Experts of a small language model.
Size: 9 layers, width 224, 15.4M parameters.
Experts: 16 experts in each of 4 layers, 160 SwiGLU neurons an expert, 1 pick a token, a softmax router, a shared expert of 128 neurons.
Training: 658M tokens, 5018 steps.
Below are experts of layer 5 (counted from 0) of a mixture-of-experts language model. Rows are named router (the router's row for the expert), gate (a neuron's input weights, with its number), up (a neuron's input weights, with its number) and show model dimensions 0-223. Each number is 50 + 12 x the weight over its row's rms, rounded and kept within 0 to 99.
Before each expert's rows: "mostly gets" lists some tokens that are sent to it at least half of the time. This comes from a sample of Wikipedia text that the model never trained on.

# expert 14
mostly gets: " Albums", " Chart", "erald", " Met", " Best", "enz"
router:42 39 62 58 56 36 50 64 64 27 38 45 52 52 50 53 59 58 61 54 62 52 62 49 64 54 49 43 65 42 39 37 70 72 76 64 51 58 32 49 57 35 30 37 32 30 47 67 49 41 46 93 65 51 67 32 52 51 48 49 63 37 51 53 53 56 38 54 50 57 58 57 44 70 55 36 45 52 49 56 44 41 56 74 60 48 51 60 60 39 62 72 55 34 68 47 64 50 54 47 52 42 45 52 39 41 53 52 34 51 58 50 63 46 56 46 60 67 59 44 35 28 44 45 60 53 32 58 50 30 56 51 58 24 66 52 52 40 41 34 48 48 54 63 38 35 87 52 38 41 39 51 53 50 33 50 54 68 44 66 52 48 60 47 43 27 47 55 57 52 52 61 49 71 38 42 43 54 30 53 44 33 68 57 34 49 40 55 68 59 31 66 51 47 60 38 34 66 28 64 52 53 42 34 45 70 65 38 43 28 52 37 51 59 16 58 39 57 26 35 31 39 45 36
gate8:52 41 21 58 44 81 32 35 63 40 43 50 56 35 54 51 52 35 46 62 64 68 42 37 55 32 39 41 70 39 75 44 41 57 40 65 41 38 56 69 50 47 37 55 49 56 66 29 22 69 46 68 49 52 75 61 48 58 60 56 35 47 42 38 41 45 29 59 56 52 39 57 54 62 49 53 41 42 41 62 55 70 54 62 65 33 62 40 43 65 56 66 40 51 65 44 46 28 33 62 60 38 32 51 48 52 43 59 34 61 46 69 51 18 52 38 60 52 49 43 33 63 49 50 73 40 35 55 40 50 48 56 80 65 48 28 55 60 56 41 46 42 71 47 65 59 45 54 59 54 48 51 35 37 37 48 44 58 63 53 58 50 48 50 82 39 59 38 43 57 34 70 41 51 47 41 28 60 58 30 55 54 47 55 56 74 61 43 48 27 51 63 49 37 54 57 49 57 44 20 51 49 39 46 72 62 35 62 53 58 62 49 59 51 51 55 39 42 38 47 54 31 62 69
up8:69 43 59 68 50 65 44 41 29 29 49 49 29 54 45 55 48 56 46 44 73 55 49 59 30 39 62 59 56 60 59 59 44 62 50 32 43 59 51 74 37 45 43 53 60 56 41 38 32 56 49 65 68 60 64 36 62 45 45 43 38 56 51 44 65 67 47 24 51 54 44 61 49 52 20 68 49 38 57 69 47 45 51 62 50 32 42 51 45 51 47 51 42 69 53 30 32 52 44 37 42 46 63 52 38 66 84 40 63 57 44 38 43 77 56 77 62 31 66 49 56 48 29 87 74 33 42 44 52 50 36 45 43 41 39 37 55 20 43 43 59 54 47 40 59 46 55 52 53 61 31 69 45 53 40 58 38 44 36 45 35 63 51 49 51 46 48 46 41 35 38 60 74 61 42 54 41 51 55 54 45 32 36 63 45 62 55 66 32 71 71 45 40 55 57 46 51 46 46 65 56 46 44 54 55 24 73 26 51 49 34 47 46 60 69 49 58 41 55 56 68 39 55 59

# expert 15
mostly gets: " the", " his", " a", " an", " their", "The"
router:19 64 50 62 43 51 53 41 40 71 41 27 51 44 49 52 64 81 62 70 70 25 60 57 31 55 56 64 41 42 54 61 60 52 43 52 40 37 53 32 57 46 48 44 58 61 43 47 61 56 56 38 66 46 65 65 46 20 29 48 66 61 47 69 57 59 50 34 50 38 61 58 44 40 34 80 62 60 62 31 49 41 69 57 60 39 44 46 47 48 38 49 39 70 44 58 49 67 40 44 52 37 42 47 40 49 36 34 51 29 59 41 51 54 37 60 69 41 50 57 40 63 38 44 59 58 41 53 61 45 68 32 39 61 32 44 42 31 43 61 47 48 55 44 63 35 33 36 49 72 54 59 55 59 58 34 52 58 32 30 34 63 57 49 31 61 57 58 45 46 70 59 72 47 65 74 52 70 26 61 65 61 42 44 59 56 61 30 43 62 46 42 51 36 64 52 70 50 61 45 55 51 40 58 48 68 55 43 46 56 41 49 36 39 29 62 37 46 49 45 64 76 51 33
gate11:55 53 43 67 74 51 50 50 46 57 49 68 49 74 52 65 64 33 66 50 25 43 38 46 39 26 63 53 60 57 63 64 63 46 68 44 64 25 61 57 69 50 75 54 36 64 34 47 57 60 58 37 52 52 49 59 42 39 49 51 26 41 32 46 55 46 48 51 50 71 61 56 39 52 53 54 66 28 51 43 41 59 38 31 55 55 40 45 46 71 38 44 58 58 54 58 67 33 52 63 51 61 33 51 57 53 49 59 38 49 56 46 53 33 52 62 69 27 68 62 39 46 52 48 54 34 50 60 39 63 52 42 43 48 51 54 58 40 59 58 48 60 45 29 43 44 59 42 49 60 32 34 76 75 38 59 57 41 72 54 70 36 55 46 45 53 32 34 62 56 58 50 38 43 36 32 43 55 64 56 57 54 70 37 52 18 54 46 39 53 56 43 57 63 11 54 31 64 36 55 38 38 48 49 65 55 41 42 53 43 22 27 37 56 49 74 36 45 56 57 27 53 46 42
up11:48 36 27 61 39 67 57 57 33 58 49 56 50 45 50 75 46 66 45 59 46 54 53 52 61 50 57 39 44 36 55 33 52 56 59 60 55 56 37 48 52 42 23 80 56 64 63 51 50 43 55 62 56 58 53 57 59 41 53 38 47 56 49 38 31 44 49 51 21 28 54 51 33 43 46 33 52 62 32 50 49 67 51 39 51 40 48 27 45 31 60 58 33 53 37 64 41 45 58 46 44 34 58 57 83 32 53 51 61 66 54 60 51 78 52 45 48 34 68 42 42 46 83 52 62 31 60 53 53 45 34 48 62 40 64 51 48 69 48 42 53 47 69 59 74 53 54 69 35 26 36 70 53 59 36 52 50 56 53 51 46 64 49 54 45 29 74 54 54 42 74 41 55 53 57 29 43 51 54 53 60 49 45 40 25 65 28 35 65 24 55 41 51 27 52 46 70 59 45 30 50 55 34 53 45 63 43 56 37 34 65 71 56 37 50 39 67 61 57 56 26 58 56 63

# expert 11
mostly gets: " north", " south", " North", " East", " west", " West"
router:40 52 77 28 52 46 73 55 55 46 47 41 55 81 45 70 56 59 36 54 54 71 57 42 59 41 53 71 50 25 32 43 20 55 43 37 45 47 51 65 53 39 57 48 57 57 54 67 53 61 59 36 27 48 65 69 40 38 35 43 23 59 31 46 40 59 43 61 44 38 49 50 46 46 66 49 68 66 64 45 35 45 24 32 38 39 37 47 45 35 44 39 71 42 45 42 51 42 48 70 51 47 50 39 71 51 55 60 39 78 46 37 37 53 44 56 41 52 52 42 30 41 37 70 42 41 79 53 42 46 62 57 54 41 53 69 59 60 36 36 72 36 45 52 48 77 43 51 37 56 35 55 58 51 69 55 56 44 58 49 43 51 37 79 40 68 45 36 48 37 49 57 39 63 57 50 73 58 50 44 36 59 54 59 42 62 68 49 55 51 43 43 46 40 66 58 44 44 68 59 45 54 42 42 57 64 49 46 45 44 31 55 46 47 58 47 33 55 53 71 27 22 62 60
gate2:42 28 39 47 64 43 71 38 47 50 61 56 49 48 64 33 31 43 54 67 48 35 57 54 53 66 40 37 58 47 47 62 54 39 43 59 67 54 63 60 52 53 47 52 50 61 56 33 78 43 50 42 56 41 46 64 66 53 59 61 44 71 55 45 43 44 23 52 63 37 58 60 29 39 52 51 55 47 82 33 57 35 62 27 68 57 50 45 75 51 48 58 47 49 53 40 54 37 62 70 48 58 47 54 46 61 26 26 56 63 45 34 57 63 52 25 53 50 34 71 55 56 53 51 67 46 64 73 43 61 61 58 41 59 62 51 51 34 30 43 44 53 64 64 52 24 56 43 60 25 50 31 44 44 47 40 51 53 51 36 34 53 68 63 23 48 52 54 61 55 64 82 48 41 55 39 50 59 54 42 43 28 59 55 43 60 43 57 52 40 38 67 48 44 57 57 37 35 26 40 58 31 56 36 34 46 62 72 42 50 49 55 19 58 63 45 43 21 39 60 47 67 39 44
up2:41 56 49 49 64 58 48 48 53 49 86 60 51 41 37 52 56 49 28 55 51 42 74 47 46 48 68 47 42 52 41 48 55 48 53 55 68 42 50 51 53 57 51 48 44 70 47 57 51 51 54 30 56 43 51 60 65 47 54 49 58 77 40 32 57 45 51 42 47 43 44 44 53 35 40 63 53 51 61 56 39 45 39 50 81 41 45 54 50 45 57 46 28 53 37 61 56 72 41 28 38 42 45 35 45 56 61 34 61 45 49 54 58 71 68 70 54 29 64 38 51 36 46 39 67 17 53 63 41 57 42 64 38 42 39 43 34 47 67 50 60 61 65 60 46 43 79 59 48 38 61 61 67 60 50 44 41 49 69 45 35 39 64 48 43 33 51 34 31 28 63 63 28 51 76 45 49 54 46 39 37 63 51 54 47 38 56 47 59 65 20 29 56 44 30 55 40 75 48 56 22 64 33 71 40 32 36 75 54 42 65 55 52 31 35 30 65 46 46 54 45 59 64 57

# expert 2
mostly gets: "ple", "cess", "ident", "leg", "ict", " he"
router:39 60 42 29 41 54 62 61 57 46 61 43 40 61 38 22 34 44 35 50 36 49 30 39 40 60 57 49 38 45 53 53 46 56 51 38 59 48 58 64 57 33 31 61 42 67 54 47 41 47 38 55 54 53 47 40 70 66 63 54 54 58 49 53 70 71 42 38 43 63 63 40 66 55 71 53 58 32 60 48 64 56 30 41 59 48 54 52 79 37 35 65 52 44 69 56 55 37 42 64 51 53 43 46 57 28 63 61 46 50 29 43 45 53 32 57 39 46 66 50 49 45 24 48 53 53 52 55 75 65 56 35 56 48 68 53 76 48 51 64 70 30 32 35 60 57 39 51 53 61 43 54 55 42 43 43 51 29 73 49 49 58 53 57 53 47 52 46 49 57 46 55 56 44 62 58 65 37 61 47 38 49 64 31 32 32 81 46 52 51 60 38 60 60 07 40 30 51 51 39 29 47 73 37 41 39 66 54 85 53 49 41 55 56 54 53 38 53 57 63 23 65 37 62
gate3:45 43 63 31 58 68 71 38 42 53 58 55 49 64 45 37 45 57 43 46 32 41 44 39 49 49 46 56 54 63 52 39 36 38 38 46 43 53 35 42 63 36 36 41 61 78 46 61 35 65 54 66 55 58 54 56 45 67 36 40 39 50 48 32 66 66 53 43 67 66 47 44 45 46 36 54 65 52 61 43 71 71 72 57 56 47 57 61 34 29 61 43 50 57 44 66 58 34 49 68 37 52 71 26 56 32 19 50 52 20 50 45 65 67 48 43 68 18 36 38 60 46 78 58 46 66 36 34 50 39 45 54 45 41 45 52 60 53 41 39 43 48 67 32 63 47 60 53 32 62 58 65 43 42 50 58 50 25 58 58 56 41 43 48 60 37 67 72 45 41 48 59 31 55 46 67 47 48 65 36 52 60 70 51 64 59 37 41 42 62 52 57 43 25 63 38 56 35 49 46 50 56 57 44 53 49 22 81 48 47 75 41 46 34 33 61 56 49 56 51 55 38 52 41
up3:42 49 41 70 49 40 58 22 32 28 38 43 45 73 33 39 54 58 61 48 41 26 63 44 43 57 39 45 28 50 37 65 60 19 45 57 45 42 48 45 44 51 46 79 51 48 50 36 49 54 61 51 57 44 43 42 64 50 60 51 49 43 66 57 58 54 50 59 30 24 27 35 41 62 34 56 41 61 45 56 49 57 56 59 78 51 62 68 53 56 43 67 32 50 56 77 51 45 42 67 59 67 44 40 46 40 60 66 46 24 59 38 62 68 47 65 50 58 59 55 63 51 58 55 32 52 55 46 72 52 51 78 35 39 67 49 47 45 60 35 31 39 40 39 53 77 52 60 49 36 47 63 52 50 48 39 55 50 33 55 48 62 57 55 38 57 56 46 54 42 56 61 61 56 63 46 61 47 66 50 58 51 53 37 42 48 54 08 70 52 47 57 53 71 55 42 33 38 38 48 39 61 32 78 38 43 55 64 55 28 51 64 68 56 50 68 41 66 36 56 57 40 47 65

# expert 1
mostly gets: " c", " acc", " ass", " sk", " pred", " cr"
router:56 65 28 49 37 40 42 55 49 51 48 44 65 31 55 45 61 36 89 34 52 45 41 57 43 43 55 40 50 39 61 57 53 36 68 53 71 60 75 53 59 46 46 40 38 58 51 48 40 59 67 47 40 44 42 29 42 53 26 48 48 55 51 52 41 45 50 54 54 41 35 40 65 52 46 21 65 76 50 44 46 54 58 63 53 57 48 68 52 59 57 41 51 32 38 39 52 34 54 53 43 59 43 63 57 60 45 51 51 62 32 79 48 35 74 77 39 62 30 39 67 50 65 43 27 47 35 55 61 56 44 54 78 60 58 63 52 43 48 52 84 57 46 44 56 47 74 42 40 36 64 39 32 67 42 55 38 76 55 51 48 47 60 31 65 59 48 22 48 64 51 39 42 45 56 44 41 45 45 68 54 31 69 45 51 54 37 34 41 41 34 59 57 54 36 46 42 74 76 43 40 40 31 65 55 63 53 48 39 43 42 42 33 67 41 55 32 51 44 62 51 35 46 47
gate3:30 56 59 48 42 61 29 52 50 55 51 51 67 53 39 60 51 78 56 23 51 47 38 67 43 53 41 37 57 39 58 45 49 43 37 52 45 70 43 63 30 28 60 55 69 51 53 60 55 44 53 53 56 44 47 46 34 16 52 57 57 48 26 45 28 57 54 40 34 60 47 49 28 49 70 28 55 43 46 36 39 67 71 58 46 50 50 47 45 46 56 71 38 42 64 57 55 34 60 52 38 64 52 64 56 38 32 64 44 61 46 57 43 63 77 71 49 63 37 40 63 31 53 48 47 66 68 53 30 54 59 58 75 46 49 47 38 38 58 65 57 74 52 55 61 55 49 31 36 47 59 48 56 52 69 43 28 64 69 42 58 55 56 40 42 64 57 50 65 49 68 39 36 42 35 38 58 51 29 45 43 49 66 46 67 58 48 53 56 55 16 65 34 44 39 53 49 51 57 70 31 44 51 52 47 50 47 38 53 49 50 32 62 46 78 51 32 29 32 33 65 68 56 63
up3:53 65 61 43 60 41 67 39 53 48 55 40 38 57 46 49 35 39 39 34 40 52 62 41 39 55 27 69 38 51 31 56 60 63 67 46 74 53 48 62 48 50 68 44 62 56 59 75 58 49 62 58 47 56 45 45 41 58 45 74 29 42 52 41 44 47 55 34 47 67 65 47 70 69 48 57 41 60 49 25 40 42 40 50 43 53 42 23 53 37 53 54 39 45 64 40 40 29 62 90 75 71 66 47 42 41 67 54 41 53 35 57 46 34 63 70 58 36 50 44 56 64 42 43 39 72 49 56 23 18 80 53 42 56 64 51 71 57 45 46 37 57 62 35 47 57 49 26 44 51 62 65 47 56 54 53 55 22 21 46 62 64 60 52 68 60 43 49 41 50 39 50 64 44 55 49 47 50 33 61 40 33 47 46 47 45 37 57 33 31 53 46 49 46 52 51 52 49 55 61 74 46 33 49 35 67 54 46 47 47 49 59 43 62 53 39 39 58 54 42 73 36 56 37

# expert 7
mostly gets: " Council", "ation", " player", "ment", " government", " album"
router:48 40 36 46 46 55 31 53 37 51 39 32 64 73 63 58 69 56 27 36 48 47 66 55 47 33 56 52 55 54 58 35 44 51 53 45 35 52 38 38 45 69 53 40 39 42 36 35 13 26 47 52 49 55 53 63 74 44 55 50 56 43 42 64 49 51 47 88 52 56 51 62 25 54 62 65 57 36 27 64 47 49 35 53 34 49 49 47 74 47 48 47 45 52 46 50 50 38 47 55 31 34 39 46 54 57 36 38 42 26 78 47 54 57 62 48 65 48 59 65 69 58 50 65 63 60 53 37 71 58 67 49 41 45 61 62 34 46 60 30 45 57 40 69 69 37 54 57 40 63 43 56 60 49 48 47 44 67 47 29 59 51 32 46 62 48 51 52 44 71 44 35 46 55 45 68 60 32 54 62 53 56 50 40 45 31 76 66 45 50 74 27 58 21 59 48 47 47 46 41 56 56 64 77 64 30 35 47 38 49 46 37 48 47 64 42 56 69 54 65 47 61 44 45
gate12:63 23 43 56 43 65 49 55 28 57 56 67 58 65 57 55 37 69 70 69 51 39 53 48 38 57 64 56 48 63 41 60 53 48 59 76 59 57 50 60 41 37 44 69 36 65 69 81 49 47 61 72 54 47 66 71 51 47 55 53 61 42 56 49 56 46 55 47 56 47 35 52 28 52 46 78 55 25 63 54 50 36 47 66 52 36 47 60 45 52 58 50 54 13 54 46 43 41 34 49 52 38 42 72 65 30 47 60 58 36 53 52 42 60 41 59 38 40 55 59 33 49 46 43 41 43 51 31 43 47 60 38 37 48 36 59 42 22 35 47 70 46 44 43 22 30 55 73 57 31 57 53 41 18 45 68 52 45 61 56 64 47 75 45 46 44 32 52 47 38 30 39 59 36 36 48 49 43 67 59 44 42 54 57 47 85 71 39 47 52 52 52 56 37 44 53 58 45 51 43 50 69 60 41 68 45 64 44 31 51 56 54 60 53 37 59 42 49 47 35 32 59 51 39
up12:49 47 42 55 50 40 69 61 40 47 64 49 46 41 68 44 41 46 48 46 35 57 47 47 45 51 65 55 48 38 38 80 26 38 56 66 53 41 38 34 61 44 53 56 64 51 51 39 31 52 50 39 43 59 63 50 62 50 59 44 44 60 58 59 23 55 37 42 42 30 37 47 42 57 53 49 66 52 50 35 43 73 54 68 67 35 55 46 66 72 51 55 51 38 44 46 50 56 29 62 29 44 35 39 44 58 50 48 67 71 44 65 52 36 54 38 37 56 50 39 65 37 60 27 65 61 59 46 63 32 72 51 44 26 42 32 70 61 40 56 65 46 48 68 38 72 68 51 54 38 61 59 51 55 34 54 44 86 61 69 70 62 35 46 49 55 57 79 46 56 27 48 70 38 23 43 50 55 41 56 52 74 21 44 56 42 47 41 56 45 54 63 47 58 36 52 56 52 44 67 41 39 33 41 56 68 64 53 45 65 46 59 52 32 57 44 28 55 43 60 38 37 42 31

# expert 12
mostly gets: "iy", " Kh", " Bh", "hi", " Yes", "aku"
router:64 54 35 52 38 41 48 49 42 68 57 60 52 36 40 34 56 50 54 67 43 41 57 46 60 52 37 28 53 37 45 52 44 74 52 62 46 54 50 22 41 66 65 73 79 56 35 49 41 61 29 60 35 55 56 28 45 62 64 42 23 49 48 40 38 52 46 65 49 57 53 52 57 38 51 31 63 64 59 41 50 57 52 59 48 60 55 38 61 65 65 44 48 44 39 37 62 72 42 51 43 54 35 52 54 35 46 29 43 40 32 36 54 33 55 23 54 38 42 55 65 60 59 61 71 52 74 40 27 63 41 43 54 47 65 39 46 37 52 44 39 56 62 62 41 45 55 66 45 55 59 54 52 42 46 46 32 51 44 62 43 59 58 56 55 62 58 56 69 32 49 45 40 59 45 65 49 31 47 32 47 42 49 52 49 63 63 96 61 49 43 45 27 42 74 55 72 26 32 64 51 37 50 58 38 54 51 63 40 77 44 81 42 33 65 47 52 43 44 61 38 48 41 49
gate7:53 51 59 30 77 40 53 61 52 43 51 55 53 53 53 64 50 49 41 57 57 28 63 53 53 38 55 28 53 53 42 36 37 61 53 63 50 47 38 49 41 38 50 46 61 63 51 59 44 54 42 58 58 58 54 50 67 57 55 66 53 36 54 52 55 41 55 59 78 53 52 42 54 53 74 51 35 53 72 21 60 53 54 54 50 44 53 57 50 47 43 47 30 54 48 40 50 54 57 59 63 22 21 57 58 62 67 42 65 43 47 52 61 40 71 36 43 33 27 49 41 52 49 23 62 55 47 48 76 33 32 38 59 44 41 43 44 47 46 44 30 48 45 52 33 61 44 68 45 37 23 22 54 46 55 48 62 43 36 56 44 56 42 38 79 35 74 64 55 60 57 39 47 45 63 51 35 22 67 52 41 57 45 63 66 54 39 47 81 70 31 53 52 41 55 34 68 59 75 50 60 49 23 60 41 69 52 25 77 50 51 44 50 34 48 39 43 35 55 42 50 63 63 50
up7:63 71 38 67 42 45 60 53 50 26 63 42 63 51 54 44 50 43 56 73 50 55 70 32 62 63 55 42 30 55 65 32 24 74 36 44 53 77 29 41 25 40 62 48 59 36 48 56 47 54 49 48 45 42 60 54 38 57 37 41 39 44 59 40 28 70 53 41 57 73 35 24 54 38 42 46 57 45 40 46 57 23 51 56 67 59 35 85 51 41 47 57 45 39 39 60 55 61 60 46 57 57 46 51 43 54 54 56 59 57 55 47 56 52 59 52 46 76 50 54 46 20 53 47 57 61 49 56 61 61 38 43 46 37 71 36 53 48 31 44 45 53 55 30 48 45 59 51 28 52 38 55 45 65 55 37 42 43 41 70 49 55 51 52 66 40 21 64 43 44 52 55 47 68 37 81 41 58 52 50 48 61 45 62 50 51 65 43 45 61 75 51 66 49 24 39 44 75 56 48 32 49 46 54 68 72 63 57 49 41 48 36 50 51 45 37 65 61 50 60 34 33 30 53